python train.py --moe_layers=[1, 2, 3, 4, 5, 6, 7, 8, 9, 10, 11, 12, 13] --routed_scale=1.0 --balance_bias=false --lr_router=0.000686 --vocab_size=8192 --tie_word_embeddings=false --optimizer="adamw" --learning_rate=0.00156 --beta1=0.9 --beta2=0.99 --batch_tokens=[65536, 131072, 196608] --max_seq_len=256 --train_tokens=527200000
Below are experts of layer 9 (counted from 0) of a mixture-of-experts language model. Rows are named router (the router's row for the expert), down (a neuron's output weights, with its number) and show model dimensions 0-255. Each number is 200 + 40 x the weight over its row's rms, rounded and kept within 0 to 999.
After each expert's rows: "comes before" lists some tokens at least twice as common just after its tokens as in all text. This comes from a sample of Wikipedia text that the model never trained on. Tokens count by the router's weight.

# expert 73
router,218,193,209,177,236,188,140,178,271,216,243,200,157,223,205,239,286,152,244,276,143,194,286,211,222,183,178,198,146,209,183,218,222,253,174,206,175,173,128,220,207,138,259,203,248,216,234,158,215,169,211,162,200,219,231,215,279,213,208,249,195,188,258,157,186,176,188,169,163,215,189,169,223,261,215,200,143,295,184,256,142,262,181,206,135,247,222,266,204,214,231,173,189,110,232,143,227,213,220,260,173,202,172,169,258,179,232,218,217,171,114,245,166,180,168,263,301,215,175,248,217,150,89,197,287,206,175,224,210,115,184,218,136,192,196,201,238,225,207,140,175,230,251,239,232,160,149,232,221,185,212,155,172,235,155,195,221,239,211,219,139,219,181,180,201,246,162,185,193,185,209,191,255,242,162,136,219,225,180,236,235,166,197,148,224,226,242,240,223,202,272,208,245,284,186,235,155,218,215,169,253,178,269,213,166,196,240,197,201,169,165,183,155,198,190,205,192,254,171,112,262,248,245,52,193,284,177,217,211,193,216,198,224,201,82,240,205,170,172,217,197,255,224,154,227,150,205,182,255,202,212,236,158,230,183,212
down0,194,122,240,172,178,224,219,252,168,199,228,235,202,183,238,183,72,268,211,271,195,190,158,195,185,173,226,159,241,136,192,196,129,199,182,128,225,137,188,182,206,235,179,179,162,231,236,193,153,157,239,193,184,210,189,154,273,212,222,168,210,211,148,223,235,265,169,221,163,105,197,186,226,160,215,188,184,178,181,218,253,221,127,213,179,163,119,136,194,175,237,181,180,192,161,145,185,290,238,199,169,266,216,147,225,204,208,256,186,266,170,182,161,148,184,232,219,212,299,260,220,237,208,136,150,241,196,162,150,208,212,208,131,217,134,191,250,195,187,187,275,176,131,176,232,204,177,159,200,171,210,204,225,306,179,161,213,136,159,240,206,174,245,195,177,140,155,161,242,195,274,221,226,163,142,137,192,202,177,201,214,241,169,223,228,196,232,147,237,339,251,207,231,218,234,202,126,186,263,253,200,202,149,278,187,168,193,181,167,171,173,237,232,231,153,227,187,170,147,185,185,210,276,75,184,218,196,270,194,183,193,272,164,154,181,184,226,152,201,247,232,184,226,221,197,168,129,194,186,198,187,213,156,153,182,191
comes before: " the", "ed", "ing", " his", " $", "d"

# expert 44
router,202,205,200,197,221,183,175,158,214,135,189,191,86,187,200,138,313,217,207,121,244,214,189,143,162,207,232,200,169,179,165,244,158,226,158,203,243,164,194,118,158,193,166,212,238,208,159,4,244,218,217,182,197,209,218,174,189,248,181,218,217,204,223,211,176,180,185,182,246,201,226,206,220,159,245,158,158,184,157,190,213,188,258,189,243,142,178,173,231,221,177,178,170,165,128,221,182,171,177,152,159,254,236,191,103,231,207,203,179,208,252,201,188,226,211,189,197,207,247,180,208,224,207,138,227,199,251,258,239,212,211,225,192,154,170,231,233,178,257,162,207,162,160,181,196,196,230,155,202,155,232,179,206,188,183,249,239,230,217,158,216,218,194,117,188,173,223,139,121,162,209,228,36,186,229,229,170,107,184,199,181,208,208,175,194,203,169,236,171,211,146,230,202,209,206,232,210,180,191,193,171,307,198,216,214,241,200,232,184,175,216,194,205,286,239,163,182,283,265,212,119,219,246,240,188,242,268,36,193,214,237,287,210,197,256,213,218,170,171,212,190,169,170,217,187,186,216,289,159,171,187,210,194,234,212,168
down0,217,240,146,262,165,207,257,127,119,151,232,219,130,201,230,187,235,205,193,173,248,204,269,203,155,209,173,174,248,191,186,163,221,258,169,219,155,199,301,225,218,236,232,269,229,271,209,239,226,155,215,187,230,225,181,271,230,185,160,243,153,199,158,215,237,110,209,231,156,195,170,215,202,123,217,164,182,162,217,150,166,288,179,214,153,244,172,170,195,236,206,188,178,263,188,282,166,180,216,165,188,170,227,199,178,184,200,144,140,166,188,228,217,220,177,177,202,208,220,141,191,166,224,156,214,191,260,206,217,215,175,228,200,179,262,167,228,213,222,248,244,156,164,156,131,269,128,275,220,202,289,243,218,237,305,177,143,254,243,196,208,238,159,188,193,172,240,178,209,217,244,257,161,210,227,197,230,163,246,217,134,202,206,180,192,200,160,240,129,170,226,273,198,201,151,188,198,247,227,306,244,218,206,156,168,108,190,203,228,198,259,213,205,190,187,247,214,151,211,124,236,126,178,224,309,231,208,235,268,248,235,272,162,210,152,222,137,182,165,150,246,239,211,169,143,238,150,220,172,144,190,193,239,258,219,183
comes before: "-", "|", "\n", "===", "==", "="

# expert 18
router,198,176,168,236,207,202,180,181,206,207,205,254,143,212,152,217,241,259,214,175,195,215,217,90,237,161,222,281,209,195,214,151,168,223,145,171,204,232,193,200,173,187,183,235,146,199,146,234,209,238,199,235,214,206,266,235,245,195,232,240,209,209,201,229,218,202,226,216,206,193,227,210,164,258,205,205,186,187,212,220,229,200,148,228,227,155,194,219,181,199,182,132,265,160,182,112,186,155,123,219,186,241,163,273,155,215,127,175,206,218,232,91,284,198,170,227,180,218,176,207,230,280,213,224,348,202,194,226,261,143,262,336,191,191,184,214,178,117,200,71,167,115,221,253,148,156,242,167,232,213,200,143,185,178,185,231,219,183,179,155,232,180,172,117,187,212,135,134,220,203,176,148,174,174,235,242,180,198,193,185,194,143,213,181,173,159,164,281,205,240,189,219,215,192,192,197,165,222,195,246,214,218,287,174,253,201,165,204,170,113,218,141,181,129,153,109,210,323,181,189,194,223,228,285,209,219,223,214,224,179,173,222,178,239,199,176,259,223,201,245,196,202,230,192,171,193,220,239,121,216,215,171,203,189,257,195
down0,103,192,212,174,172,149,257,254,136,252,145,230,256,251,186,193,149,184,178,179,192,211,174,182,202,199,132,166,280,241,135,142,155,198,136,229,220,217,204,242,196,141,178,221,248,197,236,245,213,160,222,217,163,283,176,184,153,245,221,237,154,172,252,208,257,173,260,159,185,230,217,195,121,112,251,179,198,269,166,268,219,244,204,190,192,179,269,257,182,207,260,191,238,220,196,258,169,191,188,236,169,133,214,238,192,194,263,172,223,128,238,203,239,161,73,185,198,209,208,160,155,205,218,165,225,188,239,261,171,196,204,251,234,161,206,175,224,236,216,219,170,249,146,216,145,110,164,247,172,151,172,195,81,229,250,236,244,145,195,193,187,190,228,234,256,164,203,228,240,213,215,215,157,239,210,183,201,159,202,208,142,235,197,284,145,263,132,219,205,192,161,222,144,214,147,179,181,275,230,263,305,171,173,161,187,147,249,169,148,238,236,208,174,239,187,226,175,234,156,178,240,187,227,184,206,264,237,171,223,226,207,262,193,176,197,214,193,192,194,180,201,262,233,119,152,197,144,237,194,222,210,199,262,226,228,256
comes before: "1", "\n", "2", "==", "0", "The"

# expert 19
router,136,201,164,239,208,126,252,257,233,127,153,217,217,176,126,233,165,198,174,299,229,197,194,152,237,216,165,150,162,221,142,172,155,239,218,179,206,185,251,263,193,164,223,226,117,235,187,166,231,247,188,245,227,192,252,231,219,184,220,229,225,181,227,194,218,253,179,200,190,171,224,175,219,235,210,231,191,157,223,293,180,199,172,248,263,234,203,212,168,168,211,224,193,140,193,189,171,233,140,194,258,218,172,249,155,185,59,181,206,220,207,99,243,176,88,261,264,108,191,232,175,184,123,188,230,194,180,147,244,209,198,279,223,222,188,256,211,195,222,236,270,200,216,237,200,204,213,186,218,199,177,204,196,189,191,231,133,100,238,166,166,218,153,233,249,242,206,238,201,238,246,188,245,123,168,308,150,281,168,202,230,169,160,254,188,201,246,190,146,240,189,284,258,196,232,167,143,239,183,197,233,210,241,126,223,108,206,227,156,241,157,195,169,162,177,233,168,243,188,150,208,225,179,175,190,193,215,233,171,205,99,212,225,191,198,221,239,201,209,151,234,176,210,173,178,231,218,137,159,217,211,208,212,253,260,244
down0,166,203,229,230,160,282,234,118,150,134,190,190,165,217,221,180,195,172,184,238,183,133,230,264,178,175,162,242,184,191,258,215,162,160,265,173,134,203,167,195,266,237,169,238,303,251,219,249,204,148,180,218,258,243,198,207,225,158,143,160,247,177,220,218,130,266,186,256,204,216,230,181,161,239,179,195,207,147,225,153,203,274,166,160,223,183,186,253,249,253,199,218,188,170,195,176,201,187,234,158,222,203,221,197,221,273,292,252,295,214,100,207,175,191,157,150,183,172,248,143,189,122,199,198,131,141,177,218,267,214,154,189,170,221,186,171,236,252,150,198,214,212,255,244,237,223,205,214,123,254,200,182,295,151,154,244,193,159,193,202,181,184,192,215,199,180,205,186,242,281,260,169,211,223,176,224,165,257,214,282,114,173,245,127,204,203,189,212,200,162,203,158,178,168,242,213,202,208,175,163,254,175,216,159,115,178,232,183,197,188,192,214,209,207,224,179,231,247,207,149,199,189,137,187,132,191,273,228,275,201,224,219,169,191,108,204,258,228,138,151,195,216,198,125,263,182,184,178,209,190,153,254,290,203,138,221
comes before: "\n", " ", " The", " a", " been", " He"

# expert 37
router,195,196,214,247,212,162,214,272,222,209,210,188,230,215,196,255,159,215,135,299,189,165,210,203,181,160,219,123,249,209,185,220,176,161,223,205,167,154,154,287,235,215,245,154,115,199,260,164,201,226,202,174,226,161,220,192,227,147,221,171,232,204,183,147,222,217,211,214,247,255,203,206,246,170,215,182,285,228,232,203,246,206,240,210,232,199,196,168,215,241,167,198,189,193,199,198,226,241,233,189,149,226,220,165,248,217,124,199,245,172,217,95,251,209,191,181,299,234,229,208,180,184,199,258,224,167,211,154,236,219,205,192,217,156,196,215,191,202,258,147,194,237,182,200,199,140,217,190,190,222,163,222,171,256,193,257,168,165,206,138,157,188,158,238,218,101,139,190,255,228,211,210,312,229,192,186,251,240,244,227,194,270,251,232,183,201,250,216,154,250,265,287,285,177,199,225,40,174,191,169,170,124,232,237,203,217,179,222,181,223,213,203,249,179,192,137,223,214,188,87,315,196,233,300,179,183,263,240,229,223,175,176,183,162,206,143,158,163,170,192,210,176,163,152,153,189,265,176,246,174,151,179,199,187,277,242
down0,242,198,224,215,217,227,270,126,179,207,175,253,187,170,227,174,207,262,149,185,204,196,256,246,222,220,117,287,235,164,295,191,184,241,223,159,192,213,177,239,177,250,165,205,230,137,168,212,179,214,228,183,192,238,148,214,208,177,206,273,208,180,185,166,236,272,216,225,207,145,213,225,253,242,205,209,246,119,222,203,202,293,220,134,214,285,221,159,211,134,151,226,218,181,134,162,176,127,185,198,212,185,169,153,175,177,242,248,247,227,246,255,169,215,164,156,238,209,189,194,143,174,165,205,206,187,225,216,179,149,249,188,195,225,239,212,213,199,71,204,124,215,221,264,139,224,200,159,254,201,200,221,262,197,183,203,269,290,200,190,216,172,254,198,233,56,218,108,194,223,210,241,221,174,236,184,191,187,241,147,199,211,228,162,192,169,212,275,200,110,218,170,180,203,227,264,204,192,159,222,129,155,207,239,232,233,231,137,196,150,273,223,168,243,222,233,144,227,257,205,150,165,180,295,210,194,216,193,280,149,170,235,202,211,227,206,185,153,288,194,204,207,226,240,198,181,229,180,205,156,154,176,176,289,159,195
comes before: " ", " and", " but", " which", " \"", " a"

# expert 42
router,222,128,209,183,199,101,217,251,220,129,185,254,185,187,219,263,188,122,167,253,168,259,202,205,167,255,295,141,205,180,267,225,153,226,242,211,220,217,216,249,182,214,191,207,212,223,213,57,215,239,167,187,232,241,204,188,239,179,203,226,173,227,215,224,225,173,218,184,207,105,227,198,252,268,189,182,215,176,183,230,153,233,177,196,166,209,176,170,241,191,133,271,216,145,194,174,239,121,183,171,172,196,256,190,175,207,172,211,180,191,206,199,228,161,260,110,165,229,208,178,251,205,239,161,182,172,189,185,289,202,246,201,163,236,173,185,179,168,180,119,188,215,195,119,208,210,207,198,189,221,257,147,219,109,169,187,178,223,168,211,156,159,210,126,167,208,219,193,171,126,183,218,111,204,191,182,182,243,151,155,223,201,168,187,257,261,129,167,195,233,140,195,145,227,199,177,257,229,145,215,194,212,186,159,196,224,227,172,259,175,184,164,195,182,130,162,138,120,261,209,301,230,206,316,173,256,213,138,159,187,165,199,252,161,226,274,227,202,281,146,187,204,195,256,177,226,198,282,190,225,184,226,212,253,155,163
down0,269,199,180,266,152,210,245,280,206,235,143,200,291,183,150,177,209,192,189,199,233,266,215,242,153,240,166,199,179,232,169,209,275,205,307,226,194,198,213,271,266,166,137,188,154,245,154,180,184,158,157,174,187,197,190,140,261,179,117,194,203,237,220,174,217,193,245,299,87,200,264,266,174,204,185,175,256,183,221,200,273,250,238,223,179,189,222,243,216,75,183,164,282,225,182,151,194,225,224,165,147,169,221,240,180,90,196,152,269,183,203,209,205,199,175,225,190,224,141,240,238,212,234,166,239,133,178,198,163,169,188,200,233,166,190,244,146,216,208,197,144,223,178,297,192,198,183,178,225,217,243,116,234,250,238,211,236,193,178,280,231,214,222,104,197,221,265,193,195,213,211,200,213,144,167,198,179,141,163,226,208,195,140,183,246,164,129,150,222,172,287,183,190,200,222,144,179,186,188,197,181,208,218,236,207,184,165,231,234,200,217,225,253,215,293,236,250,193,238,194,234,180,195,238,180,211,168,173,152,167,197,207,221,191,179,178,187,220,241,165,253,215,89,198,228,222,211,191,300,180,194,258,185,179,207,174
comes before: "\n", "|", " The", " It", "-", " He"

# expert 72
router,171,245,197,140,207,215,261,248,178,239,150,196,184,189,192,225,208,199,210,175,194,198,237,278,158,224,165,197,153,212,139,181,210,219,206,138,162,185,169,260,222,202,180,151,232,226,202,202,172,127,218,171,196,223,218,202,190,219,194,170,238,149,240,217,191,265,133,190,322,154,206,135,285,206,167,171,139,182,187,203,173,190,66,193,153,212,131,176,162,178,186,243,237,167,187,189,209,195,247,219,264,199,242,140,197,175,327,266,180,159,181,203,186,162,233,158,258,227,190,199,238,186,204,214,256,220,188,184,174,172,168,225,187,271,238,185,152,232,186,256,223,244,242,239,271,258,251,225,177,188,202,221,212,262,184,129,191,237,227,194,256,201,218,188,219,202,239,207,190,213,194,212,263,147,127,183,297,224,217,186,198,186,187,183,273,180,213,152,286,198,246,217,199,210,185,199,109,234,219,218,149,89,193,201,210,178,224,143,221,160,163,209,117,271,197,111,197,200,165,265,233,194,189,105,210,265,190,231,270,148,184,175,199,196,170,223,124,251,148,275,241,177,206,198,210,131,181,139,215,201,188,143,213,131,212,195
down0,177,244,207,186,159,124,207,254,221,160,153,206,233,184,207,269,125,193,204,200,200,242,203,188,288,310,171,197,244,173,174,205,174,179,194,159,199,167,150,131,189,226,206,189,217,175,187,166,200,228,136,210,136,246,188,160,219,216,158,257,199,280,252,176,184,225,140,222,259,182,238,177,174,183,220,242,249,252,182,151,205,192,211,232,123,170,233,212,202,271,193,218,152,139,196,238,113,241,182,273,193,249,139,211,207,250,163,228,272,175,233,216,293,193,184,220,286,215,196,197,161,194,170,177,194,118,214,161,270,188,193,220,215,175,186,185,177,232,186,195,198,156,207,243,252,193,240,240,175,207,149,276,184,179,173,236,212,151,191,199,208,253,211,231,240,242,190,291,150,221,198,173,220,241,245,199,277,212,159,301,125,192,192,238,198,240,153,186,273,281,169,215,229,155,215,184,71,198,192,174,168,96,162,140,244,166,199,137,215,237,267,158,236,154,227,196,228,194,179,270,148,242,190,167,197,220,221,217,236,305,215,249,203,209,228,259,219,228,222,216,209,164,208,230,288,207,204,225,203,202,198,154,188,232,141,193
comes before: " ", "–", " new", " than", "ly", " $"

# expert 16
router,318,145,215,218,186,219,205,222,193,212,249,251,221,156,206,240,219,224,127,330,224,200,189,143,224,228,124,169,149,283,190,227,182,213,274,232,198,234,201,245,231,208,172,189,253,218,225,144,194,166,182,203,201,251,165,220,220,216,192,145,135,163,152,184,172,207,226,207,161,153,197,268,266,195,193,216,254,147,189,137,160,182,188,161,177,154,138,196,180,203,252,168,166,194,170,195,189,225,235,213,201,224,276,166,164,196,241,229,270,234,236,130,149,219,270,149,217,261,211,232,128,139,110,226,185,243,225,147,197,228,218,208,156,268,202,247,222,229,240,215,213,175,237,243,145,215,207,268,129,174,152,182,193,207,259,270,230,193,154,186,196,260,234,185,160,191,219,218,138,180,190,166,231,190,133,222,188,171,223,192,141,164,103,159,140,210,261,184,157,179,182,215,193,220,220,216,160,209,131,181,207,202,225,222,140,126,177,221,244,169,199,192,204,134,177,193,226,258,239,223,239,178,228,263,228,181,161,297,225,192,274,226,127,197,257,198,155,178,184,214,280,179,166,173,179,224,231,192,299,237,201,243,184,158,138,239
down0,168,242,99,201,261,214,260,127,188,215,153,115,216,216,216,111,254,170,111,200,207,181,135,173,160,187,200,243,228,176,250,182,196,198,236,153,165,161,184,127,232,183,158,207,221,243,194,131,204,210,176,265,221,218,132,149,229,239,247,171,206,224,213,186,206,228,222,207,229,148,272,205,257,167,128,213,186,227,139,132,205,204,161,202,214,173,214,194,235,108,262,135,171,156,206,236,178,181,203,140,186,164,168,162,197,224,248,215,225,168,213,167,226,231,224,202,167,221,185,137,257,182,248,198,223,149,162,177,168,201,178,279,242,183,184,197,218,260,143,183,193,172,254,179,226,154,236,196,222,193,185,166,77,261,239,213,244,233,141,145,169,155,185,182,200,180,143,127,187,271,199,172,254,202,212,136,182,213,239,238,261,214,209,162,148,171,236,132,238,191,207,139,263,227,250,207,232,174,286,231,139,218,190,170,261,162,174,155,220,182,142,211,186,245,191,262,209,187,213,180,188,249,117,161,189,239,175,212,197,160,221,155,217,131,204,214,213,248,178,230,161,213,282,200,229,152,217,208,106,199,123,127,213,250,233,175
comes before: "\n", " The", " In", "==", " He", "In"

# expert 3
router,235,194,209,218,163,193,64,232,214,206,227,220,219,262,212,175,128,138,280,214,215,224,226,110,276,188,182,204,224,133,268,219,232,208,127,190,214,280,183,212,286,233,216,258,128,174,192,335,199,245,214,185,176,189,236,195,202,181,233,297,214,156,256,171,194,235,275,227,147,199,216,166,172,211,263,237,108,228,184,216,222,218,291,244,138,240,202,230,157,189,197,174,269,259,148,121,156,231,221,128,260,172,134,194,176,181,170,165,187,184,216,207,244,208,121,213,280,155,210,234,225,292,175,208,203,175,225,214,183,187,243,193,217,180,180,159,201,186,147,226,213,140,208,248,203,147,150,196,195,192,228,157,138,140,196,180,193,200,179,173,218,192,173,228,152,245,205,150,229,185,189,159,161,163,180,183,152,213,159,151,220,129,226,219,159,266,166,232,154,131,227,230,157,242,162,231,171,248,141,179,175,221,189,166,238,178,219,203,241,137,212,167,197,187,211,170,232,177,173,180,167,191,176,192,154,151,243,303,160,141,189,173,168,173,158,235,215,220,238,166,178,235,244,242,210,207,210,128,207,149,204,174,194,207,220,190
down0,123,136,184,240,173,223,189,163,152,161,219,180,232,205,255,148,278,181,264,136,178,212,145,275,146,201,287,229,182,180,262,166,180,256,164,166,231,181,194,221,193,158,203,196,202,199,264,260,223,193,211,148,256,202,229,195,224,170,228,192,120,145,189,188,228,209,196,190,208,288,158,173,215,285,130,205,211,178,168,102,187,221,208,206,154,170,313,201,147,184,226,195,147,178,246,198,171,169,237,220,219,119,224,257,255,235,218,133,201,258,159,225,215,281,186,183,132,267,235,67,170,184,157,224,169,283,253,242,219,201,190,172,217,184,177,232,182,191,186,171,241,206,188,257,188,174,231,140,146,257,210,210,203,209,244,149,209,281,244,237,247,226,264,234,190,210,176,229,191,223,256,168,178,192,175,163,212,253,180,249,184,263,158,178,151,175,170,190,226,135,190,244,232,211,200,156,300,221,171,228,197,169,214,186,217,229,224,121,193,176,225,224,160,271,185,216,237,159,178,181,159,123,141,198,307,174,243,148,242,233,185,240,170,209,177,210,229,208,158,153,229,188,175,176,204,200,241,223,170,257,205,190,194,162,244,172
comes before: " |", " the", " a", ":", "″", " \""

# expert 76
router,200,239,181,117,197,255,211,238,181,173,180,177,207,146,187,161,276,121,197,267,178,172,266,234,195,172,162,203,135,202,115,176,245,186,248,167,227,232,224,263,243,224,227,151,238,179,233,173,244,172,215,225,203,210,234,213,221,214,180,157,210,193,210,219,150,190,185,207,240,218,269,196,237,237,147,177,115,175,252,241,209,157,91,165,182,168,168,197,174,189,265,229,187,135,227,198,186,174,179,256,162,185,290,202,193,212,248,229,174,183,160,128,199,163,305,207,276,197,144,148,168,169,197,167,303,153,156,227,162,157,175,139,213,182,232,217,150,220,217,171,128,250,211,238,259,200,214,252,232,142,237,180,246,222,210,194,172,221,182,227,167,211,229,147,198,248,199,244,186,198,220,238,213,135,176,184,199,228,131,257,188,145,180,160,235,222,216,209,300,254,235,231,165,270,206,220,204,260,230,186,204,186,206,304,225,193,204,159,220,224,129,249,155,182,200,145,192,173,192,129,192,229,183,137,229,191,149,222,195,167,241,160,179,178,158,216,201,232,277,222,203,153,154,196,193,91,141,176,231,159,163,100,233,226,212,125
down0,185,156,228,148,199,121,163,176,231,115,224,149,201,146,179,280,224,256,166,165,249,197,188,185,229,106,167,227,233,146,116,259,151,273,217,163,235,178,237,88,181,207,176,166,221,213,281,256,185,155,263,253,155,160,270,160,150,194,182,239,181,206,196,215,181,245,162,217,224,186,149,186,207,230,197,186,195,210,230,241,178,171,298,252,202,201,167,253,210,156,205,195,160,147,139,189,198,241,242,189,176,214,173,107,232,198,182,187,123,138,163,232,238,242,205,152,242,235,170,211,158,194,250,237,228,188,185,226,206,216,203,184,200,165,199,193,140,176,130,240,199,150,177,189,200,232,140,165,175,194,236,265,167,232,225,187,238,224,151,189,163,167,153,184,233,189,246,144,202,213,175,138,170,166,197,181,220,186,223,146,208,147,168,124,250,202,250,252,229,217,180,197,164,256,300,174,187,217,235,164,181,198,247,123,263,132,181,284,181,246,244,228,204,213,129,159,153,218,209,256,212,140,166,201,118,195,181,181,212,240,212,234,183,174,227,128,251,220,267,202,184,271,132,193,245,290,192,197,245,195,188,218,186,160,150,179
comes before: " ", "\n", "The", "==", "===", "In"

# expert 38
router,218,204,183,206,253,104,206,250,179,204,181,242,190,137,237,201,84,155,230,253,157,233,149,187,198,276,162,267,220,192,291,168,193,155,201,136,176,164,218,187,217,203,206,200,107,184,204,206,143,176,188,216,219,193,221,191,231,193,197,238,195,177,175,204,146,179,234,210,220,240,171,177,93,248,213,202,228,172,165,247,212,248,154,163,193,218,217,205,219,186,190,159,207,251,203,192,205,140,197,210,175,143,157,191,324,191,181,176,232,191,167,275,191,207,236,327,260,205,209,242,261,221,148,193,105,169,194,217,170,217,227,154,228,214,223,213,202,147,208,208,207,227,166,154,153,204,213,225,174,272,208,226,236,177,144,223,244,167,116,215,185,222,189,202,222,84,86,135,249,193,211,198,341,183,203,181,270,256,208,158,202,176,157,284,215,232,259,151,158,128,227,230,219,253,188,232,111,190,235,161,202,135,161,213,165,235,197,190,161,246,238,224,218,192,222,182,155,214,181,160,216,202,211,157,171,133,195,214,246,170,235,130,121,192,176,204,193,194,204,254,188,226,208,222,175,241,181,196,222,219,181,215,161,146,170,217
down0,148,164,217,133,248,286,194,207,191,188,173,265,263,245,198,118,231,188,167,162,205,225,204,193,224,178,216,185,174,211,165,253,183,187,230,230,264,186,243,241,231,137,169,156,158,210,150,179,173,281,194,250,236,172,112,226,165,166,159,183,167,162,192,262,190,191,231,208,240,220,175,196,260,148,216,148,223,135,190,166,192,172,113,179,174,200,241,150,209,170,207,271,145,221,222,214,172,187,179,166,170,179,193,236,170,226,132,261,221,178,146,108,203,235,179,137,172,114,267,188,194,254,292,205,200,202,217,226,187,207,220,204,225,233,184,207,164,258,235,177,203,241,256,230,203,254,235,155,238,94,178,292,174,188,168,204,166,186,215,90,201,195,213,287,168,280,208,167,247,267,215,249,221,178,199,246,163,156,214,127,180,178,261,201,242,219,173,171,205,122,188,177,188,209,287,159,303,164,183,175,209,281,180,154,231,214,156,217,188,256,209,140,190,227,224,220,155,173,243,171,194,176,216,315,188,230,203,183,227,158,150,232,208,203,222,212,190,129,142,190,243,122,193,200,128,222,202,176,208,205,213,162,186,207,211,199
comes before: " the", " a", " his", " it", " her", " their"

# expert 59
router,226,215,179,232,227,165,222,260,200,93,218,195,123,172,180,216,228,171,179,261,197,204,260,119,193,247,253,125,273,190,160,221,168,178,183,200,250,161,228,205,211,226,205,220,268,226,211,199,235,200,151,218,187,182,250,237,197,252,146,208,187,292,235,282,218,159,225,184,142,235,162,212,206,186,233,207,186,224,107,216,186,154,239,215,217,172,194,187,279,171,204,185,199,206,149,268,201,179,211,144,157,237,270,215,172,208,133,210,189,249,182,137,192,202,276,157,120,125,216,240,191,236,161,177,226,219,209,191,217,170,182,231,205,195,229,232,173,143,193,208,229,241,208,119,269,257,173,143,216,154,198,134,173,155,214,301,139,199,191,134,189,217,154,147,198,264,286,191,203,212,254,220,90,247,209,186,207,190,237,238,181,198,200,207,170,164,187,240,186,272,181,222,201,185,199,216,238,184,140,144,147,242,149,136,236,194,245,333,186,216,152,210,149,149,266,135,202,143,253,168,217,225,152,274,207,190,196,179,273,176,208,162,206,145,235,200,172,147,248,216,184,233,233,143,216,228,177,189,157,213,220,221,226,255,194,163
down0,238,230,194,228,206,131,178,175,151,249,204,242,285,210,206,232,283,159,144,211,180,177,257,278,178,114,153,171,154,190,228,245,183,193,136,230,211,189,204,145,146,143,205,179,254,230,162,156,184,169,188,171,137,156,135,142,234,174,107,206,224,257,149,224,286,257,136,168,220,192,185,244,177,245,251,170,119,186,201,194,190,206,152,234,212,181,205,176,212,172,252,240,174,131,189,222,164,146,237,232,230,275,197,270,226,197,282,199,155,157,210,222,196,198,222,211,97,237,194,202,197,173,182,210,171,107,203,239,174,259,160,208,112,224,149,216,176,193,212,177,172,207,213,137,187,199,124,229,211,192,146,170,257,192,252,179,171,180,173,216,216,188,163,233,165,168,276,214,255,214,301,164,203,180,231,213,213,216,256,218,201,180,234,177,229,272,214,168,117,199,228,225,252,212,207,161,207,212,111,211,216,181,161,233,128,160,191,270,206,193,255,176,183,210,264,228,178,186,253,219,241,201,196,201,240,164,87,207,256,146,222,229,217,114,173,178,230,215,199,176,185,234,165,179,221,182,294,228,214,168,200,196,192,128,240,161
comes before: "|", "\n", " he", " The", " It", " He"

# expert 8
router,119,270,177,220,173,164,186,210,139,188,268,199,144,210,213,215,103,166,175,232,170,178,213,186,233,180,261,97,155,225,282,155,165,183,103,154,171,300,125,137,201,180,196,269,82,137,183,217,246,254,190,228,195,201,221,221,194,173,184,167,175,147,226,168,197,198,193,195,143,148,200,208,185,134,219,235,287,216,209,175,195,209,265,206,184,225,187,245,183,220,152,187,216,288,234,93,184,262,146,189,233,217,153,237,179,198,140,115,189,199,140,197,233,184,135,250,213,200,197,198,218,259,158,237,214,183,127,176,239,226,227,249,231,203,174,221,189,213,169,215,223,175,192,228,149,190,240,174,179,282,231,227,159,186,204,297,190,204,217,170,169,176,227,245,216,211,213,178,247,172,131,181,199,182,171,185,240,196,224,230,206,186,235,155,186,143,165,137,159,145,196,198,178,163,178,185,141,153,196,208,164,159,190,152,229,244,193,241,143,178,277,151,136,171,129,182,197,268,123,145,283,217,233,183,160,162,231,243,197,204,162,233,210,194,173,166,287,197,188,197,203,178,263,202,252,221,237,185,185,152,191,217,186,253,185,235
down0,176,176,245,202,156,145,197,279,167,213,152,269,249,257,205,238,131,172,173,200,212,283,192,245,136,214,131,182,225,235,165,176,268,269,216,231,207,235,175,294,227,178,198,131,214,189,234,304,234,213,172,126,165,271,250,186,135,174,160,246,285,168,225,224,159,166,182,199,229,246,179,180,178,162,195,182,217,235,137,264,210,220,220,257,249,285,275,157,248,208,219,171,228,238,268,181,160,189,217,148,225,236,94,132,230,199,154,250,201,209,149,236,160,170,145,177,227,236,230,251,214,168,179,268,227,218,202,184,193,210,198,200,217,224,244,166,216,227,200,216,204,191,178,138,230,206,196,215,150,225,203,185,212,189,221,182,240,175,121,204,260,195,168,239,340,210,232,153,159,269,185,212,184,230,152,168,182,214,192,235,182,145,205,206,229,202,223,254,169,140,190,135,272,216,234,231,214,183,235,207,213,207,134,200,203,189,236,251,136,136,256,219,232,259,151,165,182,218,220,226,200,229,162,186,125,205,179,254,227,185,261,156,181,176,164,226,224,157,196,237,178,144,184,165,158,230,208,138,135,204,131,196,191,143,266,179
comes before: " ", " the", " a", "}", " \\", " as"